{"d_model": 128, "n_experts": 128, "experts_per_token": 4, "d_shared_expert": 64, "router_score": "sigmoid", "balance_loss": 0.00083, "shared_expert_gate": true, "vocab_size": 4096, "norm_eps": 1e-06, "beta1": 0.95, "beta2": 0.98, "train_tokens": 412400000}
Below are experts of layer 6 (counted from 0) of a mixture-of-experts language model. Rows are named router (the router's row for the expert), up (a neuron's input weights, with its number), down (a neuron's output weights, with its number) and show model dimensions 0-127. Each number is 128 + 32 x the weight over its row's rms, rounded and kept within 0 to 255. Numbers have three digits each.
After each expert's rows: a language model's description of what the expert responds to. This comes from a sample of Wikipedia text that the model never trained on.

# expert 59
router:132172129198165165149145103114164086101123126167039138098065133149116088132117154101092103110147143119062152129126157127142180095139126081153078129137133136110194140116112155100094146101157134059169108147117099108081091150216072181119151118111159133081103126161096105147117158185157118094125116100122083104126130126165101138139123149145155134103077116166126189104148172186148049142108
up0:177073200146092185132139131161118100107098122110121167089132047135187128182080082093089135125090102108135116155075115151135098073073114119128168142138162109135156159111094111108121129173139075119156116122061151152161136131163149096126144092092168117148173104114175117083072212159120125109195158140074105114097113071138099146156085136115130171115154160149124179137103159127128153106111
down0:124129142140106179128153146138150141180133079141140119133076152104172140179133122153126161162115074118113109185178146050137136195138145169179145124183142048133112178085081139128134090115133100126152116139144101133129139121063173150140140115153169093176055095091135076127101199102143086057188141106073158099097114114172096133086102140176156130122125086124144117126130113106173135156142
up1:038133121116099114111077113163213075088114120122078053142081126120142118120080110188113172155125141125101154114115124094171123087131126103122120078120177155097137128036107124142119141123131123132114101124157141123136164137114155164108105153169120105109161144115132113141159044126158153165094101158138105172132107075120137146121102123096129124141149009136126121150098120169137053134195
down1:155094148185131158182122112128173149091130130144149123078155124042161126113088097156150120052142072093131058086122095114119137130123153098092172121117068097057131104116175092147079119167166099142093089141148111098139162085101120087087131147104121187138120118123129055167081083155158132126093123153075127133137147139161103151168113129138161109157160162201103100121071137081149114136098
Opening prefix pieces of Latinate words after the, a or to, such as comm, inter, cont, att in attack, sub, requ.

# expert 35
router:127166100169202092146119047100160070123155107116107133134146102119080123124052204057086111155114164127104102120166147158153142118110180064125100127166136164124070147137101094107152137077128117096127137134161116138161112158099073117114178154126155103042126112155144118172157186190125112094137151119135100064134147098100082143147135169127154165110129155144113181110122160109125089087131
up0:158121119119142131081138085150134100114148087120170148153152169142081075139112151188101104123109149161196123122184139131103115115101083106070104114122086128132145115107151086106119135186148100112140134118166133176214158104107171111135105096121227125126168116135182149138081145094177126100131083081092146133151114114130196141140100055169083131088062191127080173135129154138129121165137
down0:131136147180103119134094108032102194186136146129076129163128155124137191090103124160084180141177136126104105069122181100102157169103127083106172163180164138102136123091151126167146185165123066095143082119092126142136148149073142097151110095080146091080121094118138170086167102077107081099194093132172140141115108146108143136141151113128129123192141107143137163154123140148112166093163
up1:186134100071098122145166149122131098149154141171134121180066116127131101140147101165165151169141094201149177146142115158107110072114171189174114154171091105232090122094162126160154116130143093140129169094175117137084120182127172113146096119107108103091085107146117130071080154107102123083139155161138105171147144118190137118167156114102163163154165125060084169077109131127124128109124
down1:099113157115184174123156154146121185065113110136148173131170109127143111132061120107129147152129172105150135126106205090102046088167174148082143115121116142158079127081125088089089168116060093141080120115080147155140166138125144086128132139099121145156134105152112170142136077156169050175104167128145118177067138109156138157137122101109137121094063087129118090113105055086126097130141
Line breaks ending wiki table rows and list items, plus table dividers and breaks before headings, such as after a closing pipe.

# expert 55
router:104148058103211134174079121138159096117136131131056129140112116144073133117149184118117118119155154102053151145153129135184152068153122139118089124133173113129152064136136119115125163139124084054088147156132063170109096170133148130077142139089185096101115145133126160115129181109137147147140074134123077132146193105105150118116144124134127141068065180141125216141111143152144083101139
up2:060135076147147111162099121154148154120152089092087123166163114177188127145170111112143142138135097137137156156130086152184141100179061130141099171101153135171107124092094136133084129106189126099109120120103084180147103150160078105180145180098088174109116110094104115019168101119195139098146130109101132125137167119094153177166143049128136141163096133130121132094116176118167102168125
down2:142143139142146162093148118132193148151052140114086139129081151087123128151134100118159109115105136169155092089110084157112082155113102118157085145114131094087156111123165106155088122085122153147174215139127127158120084150076112118055191124102080138134119112143138143114057179075111128142089131137151143106123060138079093106169181095075095140141102161083199069134095103126143126076149
up3:146137107147115067159116130117138072156141147132097084091164179105116187121131175123115153073107097124085130102107049068129119099092140110111093128123139111127084127173087101134069185085090083117152090174080109164070091126186103127143127150198135146134114044179148087124104092140148147137078083145109171171112130127118141120141118128172197168101108138101083171125138112094154136152117
down3:170087136121086141130171039118169114153079177146054156140121157108139165123094110207102126071134097159100142079097157147139113092187177082143096200128158123098153116093171137166172168122109155140153100131143146129168107128111173122167141133133182154137165196163071174076143107132102081164151102147103103135087151145110084127143102107097142120076122148173104112105127130099144159103105
Latinate stems followed by suffixes like -ent, -ed, -ing, such as serv-, resid-, gradu-, sequ-ence, curr-ent, deliv-ered.

# expert 11
router:143178121154164063142149118134120100063140183104074094093126090086121036102114153131110162093092170114115120121118135080147084099140096062109156117139118080132137077101146089113147150129124124096160148158190153124110131185123132134111159144055169178116096076128132180166137179170103150161103116108139126125119111150111137113140150076106112121079108164117069157080150176103209088132140
up0:096101121103128122159090078182117158201102094104128131126127108084087143123197158067178113169109213128133109070149156101130121083101163109126193143130099080098083146134140092092163115170093130166083164115114097180096078126147088138076094140168114150137154126108138126118139095118084105118113157163140159075132138071047144138086170138118117103133140161110122132086126139153139129093052
down0:178145140109085166160158140110157118094192127127187129056159132133151134179158170099130172141142126117084140092121071104112135147107123087080086126121055152104065164123134126120134082177108140175149194128154100170168134071127164171086131142160113071119179133136150141132081108151075095123125165200139160127099147144087169140117157117111091173176126135186112134084141142096102087167117
up1:150173097162082080082138122129153114107165188105061138099169157164184110100120121150050141104162128172117124215167155115174111068136161163122142126150146145130136086073123168143170132161035139171141106111149098107128146175127124193080103123148097145090146167122111159119142119131124103096138169140106146136161064138150149100128164121195133075136164136147166166142094139137100124161167
down1:145149109106172059166153129105148138183092095127155130130148168121131131122147130091089162101098148136111061110134134094094107178153099118170137094143171130133207122105146155208134167113134149193070081205152134166112165156125099132078121106114151141133081121136157114133079125178089107141157098154081152116096154112087150103170153123119180111084076129086118064173134127108114103051134
Single-letter word-start pieces, mostly L, l and R, opening words after a space or pipe, such as Latin, Losses, lung.

# expert 16
router:095151130147183147211168107129197096114105129134125132121108056123086070098103151048132142155110148123165116163125149068128101108100082124090132142122146138177153145155120136158216148119124125092074146151109119155073137155129150107111187155110144127108116124154086144175120143154140060116109153151108091132053162066175125130167139146173178173110110127113143163086199162118134117149127
up0:175112144153178155042129168144152130174151088153162118112112099121126162091074181138058091150125123138190121148141143171139088107090124149144049154126060088129103156127133141137150094144208143070134088159152105077115086150133069130148096145090096123163141115149100086178181161141183120136182133111141188094170118094113136120131168143107144108115107125087108152152170119102092102151138
down0:077149093143126153100089126081172075118086152140171108202114128143130136090078140172219094182088112155134116105108131151134116139080154181142175085156124107201164079147139136055124126130171132102180162172119074134101126100158124100128125113137118119185146112209135120179093110139103128111165117146146152116146129137145169144194147136123195085126065128131115126177132166140141099126112
up1:112138166106186126096197141149126152120103119135080158109174131085090101128097083116138096176133147124185185188114120164142119129138116179149128158079107151156210100134151142180187175164112123129116127130122093102109097108147120076130089116095143068172129133127111130073133100126202108102149094131155126112106174097062070124092147138133158193168161094104117129107180148167143064128090
down1:093089097097115126138134147090150214089114156167152115137143111151114141088148129128158179108159104126127094117107098111110070076128138142111085119099069205134111077091138164129085124126094108121209168121182119076171134150151126184137111131138167130083146142142096142144149139118106153074126111149180183087155097165168061197145136130133101170105088062143172105119171126155103087120086
Linking words between proper names, mostly places and routes in geographic text, such as via, near, and, located, in, colon.

# expert 0
router:138173076149125167153107085129158003042130126115126100108126133138090169134064126109133105140081131113103137149110104138152146093153140125132145125165159128175100083149116127153118156134126128113110172132114125109087128145154152087085153160099159102084058102151072175129125210124088090129165190146129101158121164048127130141128147129159101120125076134118152143060149132156143051151129
up2:083091169108101133139069109124080128098187150172107156069188088170089099162165086132141138098130128087107130125079161104194082160132072083106145150086136159140121119155206131088207142188110134092127182133123099160122079143101173112143124113146112111143140155126089183184094138134112060116177147055130112105123128092099117134149163133131107168128142120159132131113170139078122126105111
down2:113110103171062118098159157117099111132149153110109131158153117076097171112130144088151152102115173113163130136124037144134122114110095122094101118141153104145140127134087125153092192158060132172090075097083156088172104103131123157156171156197161145117064088116132151103116151146095143139163018162087105131130145120136134091178135185147157160071109116089181119090137155101084125156149
up3:142114150102190163162154066070132083159141157120124125126162147128123134143086098096142121130117127169138108150119108165154127128090118106182178091120112100118134066156147092123188127132160070065144154081121126175075072136156099108094093081119172110091159095106136123068105162132079153190134169135127132167146173053119145126168215097086088163146115145103097111127147139110179116092167
down3:222116129135086145137129121111137085132071173078179176136142156111153131165124096171143151081185097146146127142130075135113145173092143133127138120109128158102077118133081136113029180154121131130113111182116097127137160128139108121130090093174179137059122054191136124072174113116115111113121110125083215123148147109145081123112128167150081131093143134141145060114098123115116104154166
Month names and the prepositions or commas around dates, such as "on 3 November", "In", "September 3, 1902".

# expert 14
router:059187091146160131159155137079151110041112137125123124067107105077099100089111134122146106148118133103128123146123138087139135144174128136063106091134150085148165134151192104177132153154129137107152117173193071122103084164150131131082196169141153120167104173089074144174162174159164141134155143078124122126089096090181133178149129166125149145142113123108092188067161160169140111133123
up0:162142115132083098092137091106105079122144052167093148118089072187125128100100121089084113073128150125131180117139087148165074122120111112104125117127070118152105143091099113149100141095119125151114126133161142143123123173082133132141149062087092137114139192201123111127118073104167130075114138157126114084132230069128142120112088106083129162100143137180112088167105087052105169149147
down0:116140118059130165112123059160114101131123052147130156128140126187159129115107118112089129156147119196100162087200133140136102064110129156197179137184145105114150104097116119113128108091153144148111141129138146113115082164127159138063173093139111082071131135171111112048107118173153109126130146095119140125107145130149141181154142072133140213117135070189133066138149098136133118187149
up1:081125153192120148093115107146164136175107158148072158143152122194129178064101156117079167087128135137097196134121117117137078141115138115182153123118090200128108085139087127102165117124099100079128063099119150115121128129099188142099127050090114126115057131103110121145051145140154169082086104137130117068170156086132121156105149163135099128129099156132164081121144093087086143094094
down1:167193118127156151083104099136075108088096143188104147145165154095098160095104165139079116095125055172081143122149132154071151113089106060187172118124103119127150161155119078105084084141168170093146061120122049138129084146091112106100104143108136093145106060172195104145110171146129095162155063067102085091116103098105138124131140115107123144117131115143147136135162111139121099110133
Connectors and particles inside names, titles and citations, such as and, &, de, van, und, plus capital first pieces of proper names in lists.

# expert 32
router:084179142188183128211097135110156080085099109168054133099168091102105142090128169091110145143113178142086096134133183191160134121160133144126121140178139123108107124170129067130166146117116097151135142075135140144108116182135114148153162163131166127111131120097123210161161163168168082151122137120175112157082131130151084153132127133151135153131075057123102137095125186181162132120186
up0:141150130197093169119151094106129099139156105145109144126168158141100151149119136144123107146114134130133108100071167143142173100061165088103141093122121127079162130139162148111111141083111163137112134109167200157134154138144125038198131162120205117114131135202124092134108149108157174179108112094140119129073092108119131153172131155143103127163087112157026144117119192104082148051159
down0:162163135069124161120078076162184155138137145196154092087120109101184110114099136086111193159141196111188158098075162113113092132150117140122120075119141078133129143193135133128145177117133107214145087140094118080130106134100131097142132097094088096124126083126093118100110103124054100114116164130179160174115070085129084187132093131132130117147158071120148080110114129103124150094115
up1:054116099148111093079083166118133143106088081183153111177098084109088147107138129152173157137146113098150128132168202162114135173112078125086111121168124180124098091087100071146131121123111087151161119099156088140150105130171059114151152173126153093094152116188153117126118142109157133069073118069147096086128173139122110129111139100144235147174131110174125163108119115098160163114113
down1:136118041141099108120131146142139173114147164107082146141091187154113188168069138117059114147147140123168124104114173087177124173087096105149107139105152113170125120122150177137136093141173231186118177084127141127129112143165132110129148147135185150131087147120167132170163125076065152109161152181175094100144072089100152164112150134131108140100126082085161146153130155072100100129134
Pipe separators in table header rows, and adjective endings or articles in scientific or descriptive prose, e.g. tical, ological, significant, the.

# expert 46
router:104155086164154091114117027091133061090126136104073098132131098141133106147078142106070115102153120133130160079147145128111127138126107083122137153121151136151138106128146079143097080113130129097186103116133163166148132212137140096093252130139169137050066131134126101140084168152140101045118119076160117113115131067127137134131116133112128154126101152148096189154115138123103117142102
up0:146157134141124103178187202114145138112097120057119164188085140105117097182141124166159089092132141130101135114128140131108104086138106101099140094172094188171103105173119152129115137120084172079134116148132139104097095149105176094092156137058098059129188193125157179141146138108119141118128163108068106129121153120144138146131019152160105147088094140168166102145087106101137134102171
down0:100095109145130103142109145105067127111102137100157123191026090070103136109094113144110164155054105095112105155121100117133080160101171149143119149146132105145121128116099093163093156116168107109101130096125144143120109129175088110093180125121125120072064102170110137066079141107108192117162121131086122169152186105123120077149188157206142147126119113108103179149063073156151150153117
up1:112148135134186103165155051132117111085158147141071135120182164135184127136075172116177145143172183144153120123130078125081120127150149184115104185122098118180141170092114130113178164095116078177136104159132111189145095070161116107138141153200096136099169103114141115132150160157150131181098118061185127117141107120099128143154113095192126134140082139109124105142178128130087181166072
down1:189115141129075193134088091107107134140108152126185091136114102081142104199110090110074165119170143082105120184118127119119153118092157122097153077145058121126108110122099160145153143143158171130056151075102118088116140088139151085101163126140109145135116096140136187104122144117073120128140163192144147077147126147127122170055153174114153132087086104101132170154111138141157137162025
Line breaks and list dashes ending entries in lists, infoboxes and filmographies, such as the break after a year or name.

# expert 38
router:140157028131146081151156084113215090110121123123107115141107134149038097131025134124091135165124141113076128177102135089158132090134130130093122150172085165196134114131128093155132136116094086088110153148128099132128140136173166109099180173118133122081110124145068125138130154120144098114111196098160074163070131088155153124154107123168142118104108071122083130104127148183134112124110
up1:112178121131121087094133176081071134084164105095128189131149165094093093112181164112124107110095111159117092098159104074166089081159171147093050123122143136130162107124129112138156138126142128153111232179163101107109101162111100137188083129119134147163125152088094150062159094094179179143155121173085141092145159117118125170069158096143169148106143142155146167104142126116146127164181
down1:100122087137115181083164120069089125139096112172148121091132146117099075059152139135173136135149088102144121151135110136132162122119110099159150090155156133110149147156064191074146130073122120101148132063168122153107132164173118187136147139137111166133139102109128197186119094141149152090037120160100152177111192108071131119075122123110169134100149089107149088146148159191183085121142
up2:081125082125115142157106136121146075158082144161115087165096144103088084139129164110185106133124155177150097115104108123126126136148128166141120106112154090102177106158091148105174064108109105118133148114162153114096065143170119105105109079080158131111211117125085161010116119154154185106124128117116117198084150144115100111207122134143091163112120115074105158168091137127189083126117
down2:178143116136071126139174097129091192067124154092153105096130104177110108123111107128140138131089130137132206083084143159215147098171160206146137117097102135149148168150133158160120144143063166150118164174112147129103099120114151089137151136077110177159107082129132129099117159132074137105170132118153127138154119127161184102094051159093120068184093166113163123139118140046144145138116
Prepositions linking a verb or noun to a place, date or organisation in biographies, mainly in, of, at, from, during, throughout.

# expert 10
router:082142091148139165184117131062139094123148110165123133105056095130059135089074147060119159156112175160120152104174160097169099124128120106077134069147142125142171123132102094082149151173115104133122150123136118127114161113104132148114167149048209159098079113090119150139109138124132161085168155135192142088092112120126064143154130145105135113116095146132109130086199138149144087197181
up2:175150078119114164093142124132067157117091168148126076144104148134150190135113205098146143105070131144133166035115079108131159093107151100180127099138114165099149174087163096149106076138123143115160188109125101140112166089075109154112149150190149126104149129124115166167157125152196154104109114110054124115125098150109105128055094130158173096135140097098107122141171125092197131162137
down2:084150208162139104124145145201140153108103170136113141169082112178125133128127144202131170098172127107081084138188185111121106147144104091130153086121089175092096127158144160127097146111141119171144133082165122136135117096123133148137081138075127180104114183161152129139120135156106133116096187160118184095092119148161124173129100127161190165094120114112083120151151070174143208064099
up3:153108088155141190115094148158147155176124080141155139161080106140084076151101173155123076156136146076084122165082114209088111117177148139083152108138205085084134075087089128134100150106117091102081131166136164127139172120131149132148067109094213152110141161145102161142091122054103184162115163187149159098149105143088118107126147134114103105108098128117134131109101165101096116118141
down3:146141132074164109122160132113132179131107152127097120147140134087126158171106128126147169121155141085174137137094164097173164098065143128142090101137163172171167228109185081187121167155150129110140133184159100155126143110103113122103111079102130110143158172088157124104115181114113069080148123111119167123130089163136105101119137152115130060134144146087108000132140112105113140145142
Commas and clause connectors ending a clause before a new one, such as which, but, because, although, where, that.

# expert 1
router:144146062148180097173097088092159137072096101073127056133157149089062073098092123107099138144037164118125146141165122188141095081133102143108087141179101207136084142135118106174127071137150135115131145145086121074124139129142130111135200145110142123114076163116047123139126115125142143136105148144132129100128099130153127111174115128095157214105111130127112208136152117132121122137114
up0:182097138086126108132142089114122117163095061078128051158151155139135078152144126098178125191139154146069119092126113118131147157106184141113154166152134180149094092146068081120136052069169107131108131149204171187169127158152126081139159074097118145129083079120098135127142110118128119099171164121164124117120150127117091100126128221130145123117125126125179139142114100139193134084135
down0:107176200120141118181131156132131070114136161139102122088159215160168097169154148129102096073121128162121085130150133128184174157099142111078116138137157159155115179106135121142138109121101142129160132102109135097158091160129152132179137131130158098085148081079101155132158144165049197121110186185177132126170111166152135147122072162117179149154129094093182135097147155140153136044116
up1:117088126150127145031143086112148120096096177171106084093116139133171078139133112097134107149089128166106108064130083151151129150102086078122113117084149132169166188173120136066135189113117185177142113136175120064124136088158128100176117153107075126109104175212124155081122074100147106075160133161161132080094154085115119094140116153153099109132122109134103101077117125083112104135125
down1:143118085080143163117124059098092121121217101097113188207100108115089110118084128109156145137157189144127170065154087175163147188129132132173129154062141123077153140117118123131145144084106103216111109070181132098149120131117147030130107095099145125112150154129096139132117089080100121134134140188105116128106121130137098113115128160138123089152107112147077108102172156082113137162105
Short mid-word pieces inside foreign proper names, especially Slavic, Hebrew or Indian ones, such as Kok-ly-aev, Net-any-ahu, Sh-ary-insky.

# expert 44
router:114177054133173084170090137148179070100159131151098110107111143090098113135101169106077132168134158140079163131130128174194107131135103092126101140133130091178135101119118066132172107143109117164123122103097168111211067202145152113063137176111157139089092127092120091170146136126144085099134145078156109139146161085121114125162108116131086204096089102136117130083144147177111091147160
up0:131096090076182132170130142144158121114154148142176186115157166164113082125148166138094131147171121155134138183178063167158138103124124153112115088147087142120128136149162166101119118142093110108132145130126121107159140147113120104168146171091155113116169190078103101128124148070119133090081160072156196119192154074046096070169061115083140117075142153165142170145174125153106173130104
down0:087134118132162121191081121099074146130116120062179132110152161090127169098160098086135133082141129136138193156115121136102073171113112141135161109167165100103130168151140171184116114096140204208141146112122145162110068116163050149131169155093114096103101127111100190119131144127172092128147140089133127146103175127126143208117142172060141152113088108096142124118114138081081070149140
up1:141201118147180114155062168155159124152116118167140148177157170111114156095140113056086124122126134167116145142163147167207144091046085141138144139152143138149128144086134096133119104172052110152138137130154182091098146092084071163162158101128136085117123077128112163136115112126140099146100140062182054153119125194140100143160128106161142131144070116097104115130104133127081139139192
down1:073170146111059094137138115165131149088109145064097055126148111124163121084171103119161095114112116115106101161091142162165117094127113181091108169107103117135121135123101138062119093106147119113195136125100155161148135204134173107110090132086083131123084047097138151153136109085140111143109146083140122127141107059136192117151140123132147141121151123128147000172155123117151097127117
Determiners and quantity words before nouns, often after another preposition, such as the, many, several, these, two, each, other.

# expert 47
router:133131125162185048162139088127103063061088136183103080120142113134081138103067161101077115206137139091099118094156185115160137120118106095112103160159123167216126123164120129142187153137114104137096154191122089145119101192135086118093188163096198146101117167131134127125128172143143114098098099139129138120141061078121101131149124162113108116093122127146146158117142171154118080145132
up0:168142095138157134121160135198141114165110161144127179090091101127118138113141098119140128124121133110083109108126140141128157200107106097161095108142134120133113063084138103099137111121099106083123089205153148056156175108048166153064129155176180144114114100092077106109128134153155170132116174104141180090158121121122169218131102145091111109089157098184155132179156192093122089146152
down0:089129063124181156060128101149178055179147135166131137118092155103115128130158118121129121077114093133107119156101169110095092114137136130114114119104092080108170116179127101119131074096133142139140123100139125133164127075094099166140120163073100145171151091140096115176177121142216121118131164080138061141155088173114160151125128129122099169042120080173099133116205175152119162105088
up1:115133142186143071179158154116055086131151136109116164145163178064136137183134120120122082120138074123133152144155062202137112142079115132145143067109164129113097130120160130143150119124184126199116167171091111152120160128185069143108120117126196161157126106134079145147094148123122106169160175149123151072154085123133160086129140079149090120152143152149073129129159220125159130157114
down1:144072230133099170111132177177101106159186155104158127120121073075107137143082112099132118103131186101159081091105225160116113089087147109108141172161152102107165126146111108083108124094073155130087121131111093166140134115140085105129059100132130088132123122083115090170081111191114135114140081129099093147169118110141097124131127101111183108157104092166110160132097114148089177136089
Paragraph breaks, sentence-final periods and == heading markers where a new section or paragraph begins, such as before Sources or Impact.

# expert 33
router:111172087225185117179161059123147098128077153089104147134140122125146121140139125089093092155106202129117125123115182159117154136172077120060118143153100134185176108092117097149154160115153078119110140132142121119138097183144116136070156161136156183076132133122068159174102212116166088094145144132159129145084138107174080183130110125130120128088128134148089135136128124141197101139120
up0:154126114190097124142161110114157169141133117110161102084173135098102115121130147107125158169124134157152082125178152145087149087150143058130155152190100147129153122111116119146103116131121153160177152081141103142155153123163146127147126206114139130183087119140114110186130065194154172095046169104123218117150134196156154148096117107139164132112059100078140113142144148094079064165106
down0:094092163167116164085116093147059118084207165114062130169104199169099119081137144102196098129146113140105130144150122101155124121161123104104168128169102149140128128141106123131150150094116178122129090148054150149219143088129136177186118124155118141073105135142162106154166162144093105139099132115135157152119164144090155149051120113085183106109118105164124095080082127128135114182175
up1:079064130163185125192151145074125139112167201147076121082115110107131118134130081132098137082134104100110111106156101186145178158178198162162157137104177117141147133180156180080125128145170186130130138113142162141185173138139114169116138071140171174072134143125081133138105167128146152170086141079126113134109119183139092095143135177151124079155054142140125149144171114115113098138137
down1:122128122132164160108102052112161164107113172135139176104150101167152082153137175114149102133156101072148136147110133163079079145133105093094136118111125148108165109136092085151095144130148099121163093108154097116090144095177132154185167118089143156111072056170053123198090175144233152137160122146166135138184167127122134103161144127186181082120143155154168157120117138119156154094112
Suffixes with trailing space like ation, ment, ency, ary, ant ending words in organization names or titles: Protection Service, Lieutenant.

# expert 12
router:142159062126193169141123144166129050077136148139084110098114099085100049098083184119105151148095164164136160094135106142148092122120144113060095109131149151137181079173135112134131166141129110077134171083119150170107123126166146078124167123131214165136126138141103077144112171125156155140147119153201122094103122120103071144120117118100113137116125119176117145093205093184148100120158
up2:128089072124094087151177103104129068095142126059159109119069111117183134119107157122111087101120096116181152153053129140143139105104176181104115132128121095068093147152137092162132090132122116077169135083147097126161109120134093183086114149184153136122132089160099099126096130095111151097130119138181129114179134099160094047070113130167109067185104122111119154111155190104093101127182
down2:139105191092155141121156176115137134164145197102209136142076141071117169152134114156160087145068142166129102137103156126099093141102125155110174122156114093115146165113121132126159168130106159142108174111153073113106112153230165150167160060119125113103107098142191172144124172124104073167128086187100141147118132184184081172149082113136118107095106119145080114125164144119137111133173
up3:161125078081176143104078041121128123146094103090121135092122093139169086079179140116155138100026102118113151137155141185172073176126131102080093130121147099099092131196112097128119200109160133108146078130150120178124121130106168134140158133141151123116061189168098136096138209112114130106129129146103125070143121100095107110169111125162121128098170106096108073104099132154158150143132
down3:099190096081126145116147079141139145104157134200110117127096147155060190090120094139134139135138100107128083083120141133117203115111123069134106147050126159102132121136158105085104083140060114154150169119126123111114166124124178044144103126161109157103143135165090105149097105138090135204140099089101099098088124150119073190142140093088164151130179150154082155147098126067142161119115
Subject pronouns and relative words opening a clause before a verb, such as he, It, she, who, they.

# expert 19
router:098188136167168147136143095175114124078095116173118133135098099111086159102107136091101144174117134066074143088151154150119127101108107119128095103153175134171068133104098105156138166079085121084091133141147089155109122173119126110093128131094148155108135162120083115162175159148119132135086183084143131077127136102211153174159186150139151149113090112117101195141144197143133055092201
up0:128152139113173110149089116142119144081187158173091133088145122160140102153140151105057107114137163033138124099164107097139102091133054134206151142139137115142149110178132120076189076101097147145175149145082121081105166126178155128119081142136120135131128085041090086149138090162109156171147123126118111103148117155162104176165121123116102159131099105080140131150206157096169097100151
down0:163110123108103130083210147179105139140089144153159084117117100146151100103137171110091148186114122154165124065112068151099152089127115104095107146188103147179159100119154145089155134091134161111186113175137154158157090079116114117095137127159176155098128126085131099166069079162190142064151150145123123172129161163144090088070116110098107111184109084156149143077096180148144175137111
up1:079164131112099163156162142106090170109148161085094097171128074134083084139151119078075164147126175098118112172144146104124139154141123115144118174148110103156202124040098170074131143146178159196123124133104113070153113151102117092153061161139067090129136103066119075103089127140157089128123113094104170143136145153138100149193132162122069073171120126117097133139133138143140100136072
down1:158121112182068102139086132105140180126127123115130128084101173109177157170142080105120154130102147106152107084097174111207144157096141120086162126147136113131127124145118128065118075149187136102099069202084121087086170187128084164196153125122100181151138115155118132125096128122137109079119164122181136120119125128165116201088179148162091170076135148187129162127115103135091106157171
Opening one- or two-letter capitalized pieces of proper names in lists and tables, such as Pr-ince, Br-onzo, Ne-umann, Fre-ethorpe.

# expert 49
router:160157089136156166161096105074169124080132128148084113116109118116117092124076149076108134092128138120109188065119098160209123083146150107124095162128125200135159088101115089166170069126158157156082148190095061123132156166082066132122149148089162124102129086148132116159100148109136129133117125146125113072119121091173053141111142129173133094120076101140093216127152176122124125141149
up0:143132108150094106090157199080096163087103156089181052115141106160175140162056098126095134110139118136121106207103159121076063158145122122145055111139160117176173128159137137124094161117167110149167138187139126075083133132134080161191143125105172139094074140122104088082132155153148114139107132134086099124115145085077147180153155108123156090127122067133110103095158139140078125148119
down0:226143150090109105119107133175129106099094134129059190090143161095111093178164072099122157125146173106140160140123133158157101139116144121070088083087120098115134214088080147091085162163119164160107138126116165103134202168156150113117119137133143139120153149163155167168110110100087142105114153155151106119109087143109147135107203084151132067067137104172078141135164156147108086133122
up1:116153130098141067115104158106136143167143134086071108204128096133079130148096147086149097073155144163094125085151082149141142125110169151156122101143125141114163110112067103057124155132153139150087169081110139132123121180176180141058100166097132161176134106080151208137107083180088134093125128145128182109137116103149156101123147096121068131118136170065083123094173145076152171101140
down1:107140127041138148132106149188088194138177109130111134186157110132120095151138144122095140151100233093138117133111139140137118118098154091108174155183100095154190133037152144145146130147127117134120148116084067089137162146177084182153114155155122169131174082085134142086131192116109159127160174145139118148087187105090148114105105135107106149133101101125129132058169174126137163115141
Common English roots starting a word or compound before suffixes, such as Com-, back, high, hand-led, under, down.

# expert 61
router:114227096135166123152119135111135081080142148125092131078099131122100091149089171092138122115117112107074117128190154123158148086111137132133088114143141112148080115173099159123205109144133088154101111192137127138149122144184128110114156147128122096128110161113114134185109125123119116075146176118150103127146191068139127132188125125137157158145057130179029202127174128194110136177145
up2:179080112128125155188128118208131124083159128054120152116116138076109088155131126120173140065087106128112136167131167119151155128118147113111116175122147126124154171046176117135085182113172137090133081154157143163087121125146107116175100136139156094072164145112083063142098175119159157139083167114109160145088142160140167129203143154101145170167080167088081166159102137089133111135103
down2:104112151116124164118101148133165111110114188057096118143113155094142128144128091122117112121069136187194094084116188106148168120125142074161108155121135149111115102126138188050131140067152131130159171097094084085105118188133146081149125198094131094167127086088130127154154145153082101112121127130127140121113103070170185108135160075146066160090072114155112162159134175115136117057151
up3:151112101087159109099130085199096135117123094136111149189112047190125168120132128093139081165185131119159174062123123127098179123131079112093138107086155113129068139105130058130152153166098124154157139112132107108071161119105122140166127136129146106097138224141166127105158116122114100140113066113149114181110181076139055117155127182082110141127128098157089142126144137124116178068111
down3:153075103157125095158116202101149073141137122131117082134166167168146226135086155136100145119124111122188134135136118169077150126111147145118107084169090118130172120142142174126153146109200132123121177166135093139212173169135115112109076109127132155117140135149125104116080092115145085049162154065088166165136141064150103143083166084182161115142138131125128131140131096093133189124160
Opening capital syllables of place, club and personal names in tables and lists, such as Car-men, Bar-, Mar-, Mc-, Man-chester.

# expert 53
router:080157106159188136169111131120154113124155111095025082105110079128049156121145144127088116152104185109090129085106112157158150095161086128134060132146140127159195086127141126122139172172161126109092131152112148159145116209125064138125170130141186101089124125165113124138095193134158134114085118153120144124159130081109088148126059130092129095105107089124111186100145133147189118164150
up0:092087135111160136134130132092090075139186114108183120138157148127096067076079138105140064135121172169132060153077131141170129134206170151125157103151164080147138106141113174134089189169091156144097109106113124106118169103135100118167124163158190155118127083134117165144135127120092161116137118099181112040054098131110145091148145084169135159160106116176152093114101146126072142100108
down0:094125149164206092114121072115120122136078110178216083075122125110189114080103107102098123163137117121127130169076132164079137177136110167136166139172150155152130125088150122152132117177080050151114107117143150126124116087091159182099094155074132145086158179109156129081082123157135119155120092175122136141135122075172184113098128125151140175150177154172102096093101083160103116132104
up1:124181110136168127179135138192059134080182056132117125106164134142123074186166102127080091128117171099166134089108095157133180184108099101158125172080084108105098060091104086152102124152106122126154176167136107097183134086154121159120117111157163100106130077093087112109129121162106128151154128144206138167161096061168133121163088130139136105145112085112146136100130151132173103106166
down1:138095124130090079125152163103120151153136035131111117155133128186095167147169071100073148157172204109133111151109166161118143102101132057157172108109078113120128113137143147044125101134132118089116179132140136100186169192159120060135066173126150111175182120108144140068096161142132153089185128119137102128131131088133134149173124126137105153052089155115115135133157087147144136118145
Middle pieces of longer words after a prefix like con, comm or ap, such as the end in Independence, public, exist, stitu.